config = dict(
    d_expert=160,
    hidden_act='squared_silu',
    moe_layers=[2, 3, 4, 5, 6, 7, 8, 9, 10, 11, 12, 13],
    normalize_top_k=False,
    init_std_router=0.01,
    lr_router=0.000851,
    vocab_size=11277,
    tie_word_embeddings=False,
    optimizer='adamw',
    learning_rate=0.00321,
    beta1=0.9,
    batch_tokens=32768,
    train_tokens=241100000,
    max_steps=7358,
)
Below are experts of layer 3 (counted from 0) of a mixture-of-experts language model. Rows are named router (the router's row for the expert), up (a neuron's input weights, with its number) and show model dimensions 32-63. Each number is 500 + 25 x the weight over its row's rms, rounded and kept within 0 to 999. Numbers have three digits each.
Before each expert's rows: "comes after" lists some tokens at least twice as common just before its tokens as in all text. This comes from a sample of Wikipedia text that the model never trained on. Tokens count by the router's weight.

# expert 17
comes after: "4", "9", "6", "3", "8", "5"
router:494537485484505530494482502502473526505477488497498507511485497488484501486518489499551480533464
up0:477526483513544499460514475512510487518480503475478460514477549497543520434506537518476481529459
up1:488505462517504527448488464499501530479494471498518479525483497510516547479495519532515489523462
up2:466522492472516517470511465495454520521479483471505463510485530478499541463516525536503487502474
up3:473490504487504455441500475471427512532452494462486524501460505511486481530487491506532488466456
up4:484516502510503523499511435469482501513494474493508453494526517497488525475491520512488442474474
up5:503516517470505523472483520534506470504484525475535514495521495482458469519469526460512509558524
up6:454527472454500535493503488467460508510476490488491488504511526477492511471520539533504487492482
up7:473536502473509509479511468470448528515464503483479480499493532473524498491498531516501452490481
up8:475513502476518497481515466482495531531462492501482470519464531489535546434507530531505454492508
up9:475518510451539500473501448458465524500466490469490455526522527487491517475513532526488457483479
up10:477539442500535546459518462522470497496473469510471467489509511473542551479484500505474464476477
up11:493532498490526506494511456487470509525478486480484444527497548472509524476499541508473451497491
up12:465517447504492509505511481512503495443477503485540479540507499475516514489505496556505446528473
up13:491555504478531531497498469481498540518506483476508468533537517497496512456493513542504482520476
up14:495525515484491534483515468498485544524490476471507466490508511484478539494501532519490492525472
up15:478531503472476508485543464454451506500485464499493475540515507483502496495512500508521449463502
up16:488499499506512486420510479495452513475480475484499478519475517487492495516517504516502439500461
up17:470503462481520483487532499497477495471501498509546484554524518506536497500477480542485446486465
up18:468510489489539498465504465477464508511474466466511464507503522479514526488514524538499463494459
up19:507489511509494489453497513524487476497494513491498517530548486515503514529502482492495512533431
up20:503506520492540516495508470489466513515486470467458480476458507504490520460540521527496476493468
up21:485498477503526506434505465469473526478474452483485462530490515502522502503519517525517461497469
up22:467526516479508514486527466468473505506467461493502461514497520473507520484503512496504463502501
up23:475491508486524488472492493515492479512465488474519493500495535487544530485493492507461473500484
up24:512494511476469545541488504501507503496526482508489499494466467517485455498556490498563518513496
up25:480535528491493548502537483493495514515500483457480467466509512457487548472505556514490487523495
up26:504482487517485479450506530498465498473518488510513522531501495534494482535537471483509506490456
up27:514509535503471500509532496477485511499513510494492495462543500508460533495476537474455498538468
up28:476530490464513522495522467468457511542471472487494459516481537476527518476506523524514463484485
up29:492489515515444496516519476497515496473506521489499506499525458455511479516503473511527501552460
up30:502530476456520545480519465485461504518458461515465478502524528462519526476505524527501455487476
up31:489497489500453534533496461491515495494517470473528473508452489522506467487540490548531511476482
up32:522491509506543466445483451487464525473469473478492475504507510490528525510544514512504447504454
up33:464541481457489540451519497472442516503458482507489503495482514468528515496491518495528507470504
up34:495504522482572486503492484478431473517469491497481481486495519485535517499500494517444482469459
up35:502491525552533498443486459507459507482491487479496479560472508511475487510498494525454478550441
up36:456536490483533522460503484464473527517471484496490470511501534466506521475493536525509488500479
up37:517548501444527535517544476486489487526451483516474463542523506478532509465483505482458411443513
up38:482528470471550530527461447481473521496472480512486437511513501475480492502494491485478447480543
up39:483520503501490524494530473477483487480480489530534503485505528485521545497462457492477474517511
up40:499488508447489550525491526497509521504514479482473487520477489516519466499569475515541511512468
up41:474540494479497532483534466510482538526474471485495443516528525469529511482495521503466447465493
up42:478517495488524515459513463479487522512469482486507453519507530481505533475496531523494451485477
up43:467534498469531518468506468481458549524461467470482448519493531483502512460513517521495459495485
up44:523548539505482533488524505512453525523488500504511492481542528484480530497458567492444491515512
up45:496538474471531563494511457483479510497479461486454449517502523491502520476509535506504437471507
up46:521531484501524502495471549520513487507483522521477520498549491497482537478480491478546471502499
up47:502493453549545498501501489513486476493469498534538506534524478518533553464464478502503451533491
up48:495535502523546517523523477521468473524469512499571468508535516483474543494464518479455504534487
up49:485539484478512509510522465500463555506496468470497483475521521467508502455510544555490476511491
up50:474518505489505511474509467464466522511469471482509472546484519484486523480511530547516475491481
up51:516531509549530502510472495499514486458475501512492501479510496487498534428484487467517479480502
up52:499487498526577460456465482515447488467491495494551495540512520504509473526509492500532477503428
up53:489492502468520458475502479495460521495477507481514489531529511503510502514485488504499433500514
up54:481531527509470523494552526535516469496504506489497494464501498458528523461467466477449511526520
up55:493499467523590465443494501505498488482483486494513496526480521517505560498482514510463456520420
up56:486528508481510530474493450481477530519478479466509451523498533479485533493503548527510466502481
up57:496506524474486473455491493511481499522490521502453511493451490499464471506539531454512498491496
up58:507503511482523525539490469508528457536508502504451475478485482522496502490532583467474494491499
up59:520485479546491498524495478499485501460537502482513491543470483517479468508555506591516510533444
up60:513557474493520566483488512529478520510468488521442507483485498483544527500475523492540496468524
up61:507501516450475538515500474510486496513499470497502511497510505513525505507473517476539543515516
up62:441531489465502505476515451483483491509475505496504486533482511474500507493486500509515488536482
up63:447520469516523530489530475500462494487475494491505469551502488489509527496502507524479473500520
up64:492517521510517479465509484485478519521479488478509472517462525507542518420503513537456471505465
up65:481502488509523519445503491521477532502486492483531481516476522504530521478478518538472454507466
up66:472523461484503488490497467462476515528486464484439458494460517508538487445535505539520518523480
up67:504542460448532563506501483458471485491451505516450499489480494488530496496510502493514512435548
up68:468548492462504549480496481523482545517469498498493479486487534469526518501462537485474468479516
up69:478517494511528477433470456488470516511471507474503484498441520492509497504477543515493474507479
up70:492513514478508548514510497510474512513520450471473472465526519481497498473519520543495471498522
up71:470514479505512513485513430494477528482483485492521467501497507496518531469498511515506463515480
up72:496543527479489531497515461483456515502474478488485489472521525477489523476508545512515478479496
up73:500488527480493495472471468514475538496495511477523494458469486493455496519461573507453495482518
up74:456527497477511511474498467482460521494474498489510474526468525478495514466507507521500453493482
up75:492478466491551455481502509492509490506466484511530510505509476503545530516466476512488451469445
up76:488503472501513497452490451507469523490479497474540479551495526501503508490462473539495448529458
up77:524479517505554485485467463516454507490493497505517489532543495521483516514480482566469468478482
up78:478535497481507529483528488502488530520464469501468473509508532481529522453517535518488462488492
up79:503499518518488504522486414499515521478492500518510479522471495501529523513448474478502483437530
up80:494508494534494505483498463504495500485500505500541478531542506493486514500460514503456464538470
up81:520487505552508478501501452505479502459510492492513487529483499508510498518533512529527464553450
up82:482513483488541500446508475489465522525470465477487472508488532488502538485502518533501457493460
up83:493518501462516496481525479483455503507457487504460484506481516457528537486483522493479470442510
up84:525494541516477437496501480523465514532521498503533493526465529506539488511467498510480528521473
up85:480521477482517524489515461479492504521479477481482451528490523491507523482516532526507450481480
up86:492521533475505544487500482494473507522497486483522472518530533465469480468471515481482480506549
up87:512506536496468515530486485499502494463514488525490490491473477495462469483549510477518484511531
up88:478524486474519500488512470478473526526468470482492447512480537484506542455544522539495455509497
up89:461517490520492543507520460475496538466501489497517475516511485491531518498520523510511467525498
up90:489482517490462522515524499538507493491527491524507499522541532493549471523491460478509515484522
up91:477541470484521492467500479474461518507454483489477467500496524465514522482488543505478446477485
up92:475530487484533542485481458488482498520463480491473464528464534486521540461539502536508477503493
up93:497496482510513537473482518532501471477493514467512523470517493494474468521469561487508512540499
up94:475509461506493516445489431488460495503482483449465480490472510478487504499511525514504474439484
up95:516517462496472494520506514506531536463474506516542502501503499486473518477478481484522479542549
up96:437529515496543522511526510514490496510475505496498489496497498488528528446486494547471494513451
up97:491517460484521548494489473509503504537498499502473489456471524493522509506490536510478490498491
up98:491557474477536551495532470495478513523458491511445447496502515446534530472508546515481460476491
up99:475519488470511511483514467472462511523477463479486465507488523485507522478513520536507461498465
up100:470521497487526504455507471485463523508471483480501458521501531480513523463511521537488451487478
up101:492509520487499518495500442476495543532485455463485460501514517469500538469538547527521451501465
up102:468544489458528522467509478465448504522456477488486459510496540466494513466494511542510469489479
up103:470528488478518505452497485485462529503458445478494475497491532469494520473496532523508472504466
up104:508509529488519496491470523513493517525502493497468510523511477505500485506526475502567487512435
up105:478521518478506510483508465502494501561477510474481477473479509480493528512505542506502486505505
up106:487513521508537507463502440497453519483463474485468474495485514486511517500477514501486452516479
up107:481505487505506503426493491500485542499470489499514490507483527487519525478477534520498451500455
up108:464512515476515527490534493470431509524479494502503499493484508458506509516478515512490485481505
up109:498542493480503482489525471441465503500452474490472465496495528464520511444521506552501449510486
up110:477546474513534535504508507488475520487477494530479506498498477513525478431469512517464497500484
up111:463511482466524469464551487466449511503443465501502523522514515461520514523474505505490469459451
up112:489512520460499478466546489493478523528458476479462479467468503475534519472503522513468489495500
up113:493530509487535522503525460460477523529463462495462449520517519485517533449506526509487455465490
up114:474519495509499497451493496476493526490487491485484472500473522477528545427519502528491481515492
up115:470497466522503510454501488515486514488474476483506477507486500504531557480500524517490456509494
up116:505497536518510481462510487471433530483480461512458484505519495506512527476517516507472434488443
up117:483517490498527488460503475500478506540489509481501475524472556472524528444488513515472478500459
up118:498521460497552556467522456491491518462449488489487465538497502495533505519518529491500475477519
up119:517511510464520510521492510525493472525498509490515458552526516507502493511444538473485495486547
up120:475539481478515496460495464472483532507456485482491470524491522454489525468501541519517459508486
up121:478509535411504497512507517465454497569485500484465479498514507476517519480494497509478492463486
up122:506513488482462516514533432517489517507488472478534472526508509432519543480522527511543485542511
up123:494502508493485553504466458491501523475525518518471488475494481472509501417522490519539479513513
up124:470518520500520480463502471489447502505468501463493490504497516497487513519527542503475459503460
up125:488495535518486505491473511497520503449495518509526510465461484500449468483488485478460508498517
up126:491520521471521523514505499496477503519480477491474483438500506478492542493516513518469451473498
up127:507506430525485512468517540478513475488519508532537525530562484511487545516506466496518483465509
up128:482499518453459540526533479521511516516487504500530498508548481493475484505483478486518499523471
up129:494515478478540521491494472487482501474468480513527454523514513490497496512468495494471439470531
up130:511500506500459479475498497521492506497462506443501515521523477464458478534481505473528498575510
up131:461547508492522499471501479480498515524433485482507461512488550493522505469507528514488454501475
up132:463534475461502539438487496489452529514435482503504489497496539482536516498503529486486476491525
up133:494492516502520520473481418498504553496476468443503444519508509486503526478562537524519453501467
up134:471524487503535514487519471499463541495465487489489462515503524480525512464502504523478436495484
up135:500530483513514482488531454492493505513468499489484431533527532483544503462482526490462419484483
up136:472533488474519527468518474483461516517462469488488467509495520471497531482510517526499455493484
up137:510509524470504539513516445502488497552472470441490452481502509499502539480501521497507473491535
up138:523485485538565469499488475521500489480494504522482492454482493515476512503511511527450464499448
up139:498505506499524533508465490501488495485464507505456512463485492498525505484501539471464504452494
up140:505519495516486529496540462531476516501503514497500470502529517450523514475467525522476444475498
up141:477515489470534540488533474510468499512472491499485474509492518453512550479499514534469464481487
up142:473502505479523503451495459481476518484467485483493468511472524471511547483489532533484442487488
up143:450547506487530503491507475460461527508454482490472465497490516471519514409519511561497475485466
up144:454544465457527538470517469476485518518445479509447471503496519467522512458499527539500484482493
up145:488542516482512523494517493492461498517495505478464484488494522458497529472502545512472488499480
up146:513558492457490545466528481470452509515453482497484481476472519469522526487478552491496471462517
up147:434498501472500537520520486509498477462480481510530500492504492465509491521499465512476521513515
up148:470536488486473522469524474512465482504463479476511471505450505472528519496488517508488478485516
up149:475533497472498547509496453491452496483493485509497486466499514488515511454509533502492487458501
up150:507528473529495510502496493513498486473514523502484496517512513446511521453485513549493505517499
up151:502535465483516523471504446478487514540498469468482439522499532477503525458510533538539478519491
up152:497502494525521474436510475483442489454496466504482484536505510499497502518529521482506458515491
up153:479513445535506544495511482488507479497468494501464484480509474497494576483519532502491478491489
up154:509545501501519529498539466476469538497483506502502468483544535446528508485492540494489436477497
up155:516476464513516492445483545518495469473503525478522515510521492469493514528506495508480502533450
up156:502507506479522514497493426495507518567482473507508445474477506497484530501471508497506475512513
up157:475504471531500509503488446493486496477506486502530483492474494491516531475505496572516504546472
up158:457535483481506520444514472485474525524455478482487460497484531472509527464518538519482468490487
up159:504524545513484526502521509483464490492504471486474474473508507488483524473503533496453473520483

# expert 12
comes after: " ", ",", "1", "0", ":", "2"
router:488523484478537524485484479493454503509466455480491473509469510478489513482512520518522477491497
up0:500510494495495505473510482496468490504491490491490477519494517480517553484527513532532460501476
up1:535497511535471531506519474499487495522533482491505511469473479511503484466511521531529497514512
up2:515494503496489513474489521521519471526504505477510501531500471530478472496525488482557496504462
up3:476513475494533519466501473487501537481486459480478445532518511519480496477582515510534458497469
up4:456506491479488526471512508497471533521508487489480488487482518481496514504536555516518501508487
up5:483522469473484518458514494437522491526483450483506485519497503499521537510512496514555521504498
up6:519521500488496576486513449458543518479511503500463465522483493506479537477536518525526476526479
up7:502483500449472519496531460525499491502503493538452510504439480492509518506468535465501535464502
up8:499531476479516504481481526498491537543470473454444463494528528492498543462555509503526484517481
up9:461478540474439520483528515498443519503524514527523525513513516502493501526481474478480511462501
up10:483538448491532505476513475470505526476455473483510465549526514502500545496532515515536464509480
up11:493528476469502547487510487479517537536505480504503437531498526511495511480543524527511470496482
up12:516500499515523511521489499531533511556526539499519476561485510499509486486508481523466511488526
up13:487525518468501524479512522489498536522490477493496468503498523507476528496498529530500460535472
up14:488487497452530455496480542493519479542502475494512506469504572500537492530558502500479483501494
up15:508503450539535505513492468522509491486454482501475460462488486491516518499556520508521481526519
up16:504536481469513551486516485461490503496485507528490464553485506506470525478495530509521455511487
up17:528511505520478541518515457539489501497502476506522505464464487501486492468497504491535470500523
up18:477515510450518543510482503488530521506512490491492480466486517492494572483530533511538472510500
up19:522523473470508548484507490511474513502465522484462488497529541487516507478510495529517469512466
up20:506518496480518545502498461482493543484459480493474471465491499473500554493535532514559467494510
up21:484537498465515504490486500508516513493461465466491466507487513458486532451541505531533461527482
up22:477525511482515555493499513491517499523475479522492483527497511502488508474499475514519492492469
up23:523480469504509515504469504519460474492515499529510528456480483456514487535508484492542514490536
up24:539482485538557533527485497488500461506500454498476504456464458511498499504536482482557480476514
up25:492511503459487584487481467512524499491489468503480477508487495499489521465504506496562511523491
up26:480533480483512511504490480493477520468461488475460444539516502517482505464537535542482470508456
up27:475523498466515553487497502461496520499495466489488456536516519498495531491568509530545480511492
up28:508489479447526558527496475481522533500506466528473474419514476478528524514542510501556498489506
up29:522506503522486562502502436518487510469478499501528497454461492495478481478487518490532490504507
up30:489484510462524558529478498502521506487505502547474506474477485467529530468523511493568478470505
up31:507471536458434486508524483524514502504517521525501529491515507468513516513470535461481514485529
up32:511502464522555511502475445484468481502453517502497445519472485464518530476526471499522510487525
up33:503555519475525531487508484467504505440483486502471448539510516484512520491503559499506451500492
up34:516496514498536513485496506499557481478491527518533490576505496531504504509514459521495481517475
up35:499507480530535463510493474515503473451482469483463475459513495461531517515532545505492508513506
up36:478527459499564553518470498490517481483470491520476506477514504484523549482571502552571483501504
up37:484528519466494585489528564463524493483520491492455507500513535497506516480556500510515496479477
up38:461516464482538524543515473485517465478488469500511476498530472475537489501530513506496457518512
up39:512477522453466534534531480531543498470515523475487517466507487452518536497507541495497481527525
up40:489536483523497511463506523477469497471475501462482517526547531496490514497545520506496451531495
up41:468512484462517566488496496535463486467455495463474479467524493457489501496526499514538486535492
up42:480510490459497566496513458471551519512494479492510458503495513487491514481568529514574490511498
up43:481524525530488506474482521517492527499489503517503504509480482487448498518515527480513471509463
up44:525475486500538473502467445487479484522486483492520463491484491482517499523502516531485490489523
up45:523507510525464553485491479547531492465539489532513504501461469483478475472485491477521465485532
up46:459491520506431498489531482502460506482509553507523527514486522474511538516470503478474528453520
up47:520502533454531552504505501510501467533511518578489489524477491503540540511462466484484517486517
up48:489521449480541533492485484496512523496482471499532444499529515499493546464578535523554465504512
up49:493484491512469514525478445485465497491500442478471473482455473511482490529577540506495513465508
up50:519515506486529512508490470500524512514487523518534467588476493490500504463489504511478459493499
up51:529490508433505496531484513542543508487480523497439516456502493438516560470508525497507513498515
up52:468508526432492561497511510490509514546482497499482484493510559490474523484530524492538501496486
up53:475515517464505551470508519458502496474488466506490453545517505538448487506512524480485465477485
up54:498538477483490530469530499456511551517492476502484475488516515500525514478546534542524460501473
up55:488506503454525563501506493505490508492478483508470463459487526488501566484552526527526491503481
up56:513495519441487571502484488503537460489513503535454499530481475517485512519488538450513517494501
up57:520482484500559451527472479480461490497490494531530526466475492488518489510488478527534507461523
up58:514496495436482523512497478529507541489488501455463477456524497457524548493525562495493474514522
up59:514511499530478549475513488520505486494510463532511486479460467471505482481499493504506454517535
up60:502535485481497555481494515502490489492471485470455452476481527489494495491513494519582503536486
up61:488479527477414520508525487506492513507501532521523547496515502479504484511476543480474543428534
up62:521501526535475529496504465517511493488520489518530510482449472490494474464491497481535456507529
up63:514478504522527499487486480515452470489511449538508529514481473488479508526517505458545420474522
up64:483520504459498528500503494487492525513455477501517477514531546488494500479528486522510488456488
up65:499517488453502579483478533493497521493501493496490472519517527487506540497537511517524486508480
up66:482536476487513577513520484485477513508476525507499458522486546506487498428526477502553500531496
up67:490521486477507509479498499496489522479480499513490506478501521489505510463518493510540501525471
up68:498509492482519500480505473478493479464472499507505514512497513508490548477516492528551477531470
up69:480518493472505531470505478488508508495492494498492468536487507496475511491525524494557468552475
up70:468520468468500531477493527500470515547484477473511498496525519473480515469520495524556529548478
up71:517486469516522495493478525506455473529528437480479519471498470471518484519544506464517506467535
up72:497493490465533515533541455509554493501471518524463517489482483457526558450522518484505496463511
up73:513498514501527484510483496497487482538514506475493471481509505522504506536511531487475498490536
up74:474516484461507538487534480479509514509499445510496445497473498492513506458548516530566501517493
up75:508491501502530529516487474508503496517505541513535477559481501507510503505473492522486501463517
up76:459517486455546495482540514507493497511489506513471500492487500478517520482495492507522464515464
up77:477507519426468544482510484493487536531496479489495479493486541468486530497521526495507498501496
up78:502524470482493519501531473463519522492479450506463450513484494476540518478570531535544514520501
up79:472505526518535501515518515453476475524442475523481515468525483487470500490493455494499520510486
up80:515484505528493518458501453501514483496497499500541512513472474519475489519480529465517481503520
up81:480521482479514535495497486474486515527491471462478469497525511492502512454572500538569525484523
up82:497499532438470561519526508494483527511476495474463492504498541486486514485521517498528510518508
up83:484507490456476575491521472472528478466472482525461493482471472471519498489516512497533488508501
up84:489528448473488554503508467469506504502476483505510487488482504474473528484519520544562464511504
up85:476521496458460537478517486481507513515490470507487493520467520473479503479519525485558502504494
up86:480512508486522519458478532472485553518474484471490443515507523486461497474549517516505466512457
up87:457523475481506500483528531508517471524498510500541466546483522506493496467517497505489501507501
up88:510495484498539478508486464441470467506480493490516459503500495506517494525490513500464482488522
up89:460527495474529512498554514521472502492498480518491481504509502466522543491510475519507529504483
up90:505533464507481535492502457513505517448473483500469421508501497479505497435522507504487443494499
up91:508493513464499530496487492496474534512500459450467472467521524491495534497558538509518508476493
up92:514506495502527495519506522491468485524507491515515493462479467504519509491512496506532506482497
up93:550496483497518542515485492510497470512509530495502470567518519502504499495491476524491515494526
up94:500504497447502548508499481534533505478468501512475509434462483489508544469510532523517491472516
up95:504502513542472537486492494538512472473499482525513514495465452490481479474497484477524471501520
up96:502519504442511541504516487503518494491522479507501492549510505492487518489519489495545480478504
up97:489506507483498545463492473493526509495491458488477463535478505464498513492542514505569501528491
up98:481470527446485522518510455462460486512509485503500507506503494497516546508488475473495531430517
up99:517518470488488520526488472488477500492482482484425487467504502472514560468519490515583503521510
up100:516508501429499592503508495491510499494498507487453497509471495492510509461526519521557514528458
up101:494501518521482551487486476529472490517508477520501507480457464471500484464498507490534472500504
up102:502522472461503546497502488505505516511483472459501476490480533481497542486532541520558493539484
up103:515504469497513479486468533509528512502480488463490527460508483486479500528562518477555481534511
up104:518490507458503534505481500505509498540516513492493480515504482520467493525525513495469502461515
up105:529484508522492536492517488473527461461479504571491511538492474515486479485456488473508475494463
up106:475492534442481555469515511497485523558486506474497495497506537485483517500529521494522480496495
up107:506505514457490553481492497486481518480476482512472476537480502524451492520515516492530494527462
up108:485479504473525484466496479535475532540525483507491489537460490530464450520505532496508515515449
up109:476523475468518498461506504478511521524453477477501484488506518505501535478539509513530485523447
up110:481497443472572509503456518515500505540479448493488485433476508462539525508561528513540500523507
up111:479503480450508534516492483492535521494489474479487466467515492502492553488546572484534443509514
up112:548507509522469511505508469492498495520498475510509500484478470485504491470504529489554466517547
up113:507488503446451543533531457524537504479488507467481503460514483470517531486509550474511471523529
up114:515482530511528531491505513511450506463533460539530508507506465505505542519497478486492463443504
up115:515474495479553471512465504533476483493486480517506519449465496486529486523472478495531496479512
up116:513511453482521547515544467497518482467458451521464494448485488498527531513518511499545504482500
up117:514499511520469524492555459478468497531510487507506522486472478493486496502494524503529465492527
up118:503491473527480534448508484486533482441493521517513530515480469527484493511494509460490509495498
up119:531478492485541487519460483515445472498485508526525499486483475497521482538467500496481488474522
up120:496521472522483520498498464513535512492470490528490514441473489488486508470518521504535492483483
up121:506509486421514540494495509488478484505487490503482482496480500491500513487518494517530489507490
up122:510519485527468483471531451463501509508495457512504486524483489501518502477502525507522457533518
up123:464521492485498532463508485483499533493488503505514480520492504491486517511517523505508473508475
up124:532493501528523495527492507502449488459503443508481515507482493477499514510523489487529481482516
up125:470507472481455561487481489467502491474512508532503524506521504505492481526510472511552482533471
up126:531511482491490547520565467459484512480512489492502490491481502516478507481525521535527456497523
up127:459517487463502526475514514498473529519482487473497486507486529488496508495511514520524493528465
up128:510510483500546508520522495479495490471472491529455500513498467471515557523508485539482506498461
up129:502490490522556507511492453529498471478496539503514490529490489502507487494483475532472497484498
up130:473509473456563490507474539476512459513474493506544499517489504481548500494483492496533497505489
up131:463531464472481579477509500521502506532485479492482487478460508493471512496574528512544491518488
up132:475489491494475502441497521518488549529508470479484499519451508509466473523522528517527507530476
up133:503483499499482538488491464525509477531513496508491498486447479492487486536506506475562534502484
up134:466530499508520564482521503497452520499500458477520464516500516507481510478540489517531482528497
up135:456523470479529512496486488521505520476487495495513449525512511489485492465512491511513457513487
up136:526482508489505546531467486537495507507508461473500466418499478464522491504547506491505528491556
up137:510479502484495518509484480538511501497509531505490540464480488486470488501467462509570527486517
up138:485508510460529533500486488495515536500487522492486476494513515484502567467546529533548465506490
up139:514503519509483501486517523466424486478452501501477476543532472526447465491480478477488497467457
up140:509492481484471532521505448492507530563475500484476492460481481496485552492510535490533526488538
up141:491523530492514549482508509499458512495484505483521493527514558495484518502483518495505487519496
up142:522469518493499507475481508534453501504517463471457500454531508529492488547531537480501486497506
up143:468516504457501518463511490507496547503480482497487453527500521488489497496499518510523472524469
up144:492526487511503549486542440491479509482511490495541481509501512473506501489528524530525459511489
up145:521502514492524500511482464515521494528513532527535470580469501503492496508481512499450488475508
up146:487508499483503584491494479481493494491471471514466508497489477480494519498552480484580504510516
up147:495516528503568502477505500518481522501487517489473474527526521485501525459509486522509519527471
up148:497495495428492557517500476474516487495483459500451497449469482472517520494544533507569498509513
up149:521495497454480522518500455524537519502507513487479513449502496457527547499503566497516489521525
up150:487508499474486570491495485482502493498514478477462500511509498488508534468545522514571475514461
up151:485526451477525531475485467475498513498487481493520471528516510488499536463545519532542473494499
up152:480516486489543510472468513522482522496481520497490505478517518471471519454506524523531477509494
up153:491525497428515550469506543472483501498488515480493474560500510487495507460517517523489454485463
up154:467540469470517521474515498468492525518482472508481453483494534491489515479543521534516458511458
up155:482534493466515505499493508487517516521498526477465471514484551454521526446510527522534482523514
up156:500509464486501541482536472506524517474496486492511481484494503489468491486520522534525470535509
up157:493519508430503550495498521489514524489492499490485474519517529488484557474537526516526504503489
up158:525497500474499524509500477509511520541519529483535485550483523500517531482476534530508504479526
up159:512530507459519542506486525481481490518476517516498442503515506496486507471505531506506469497483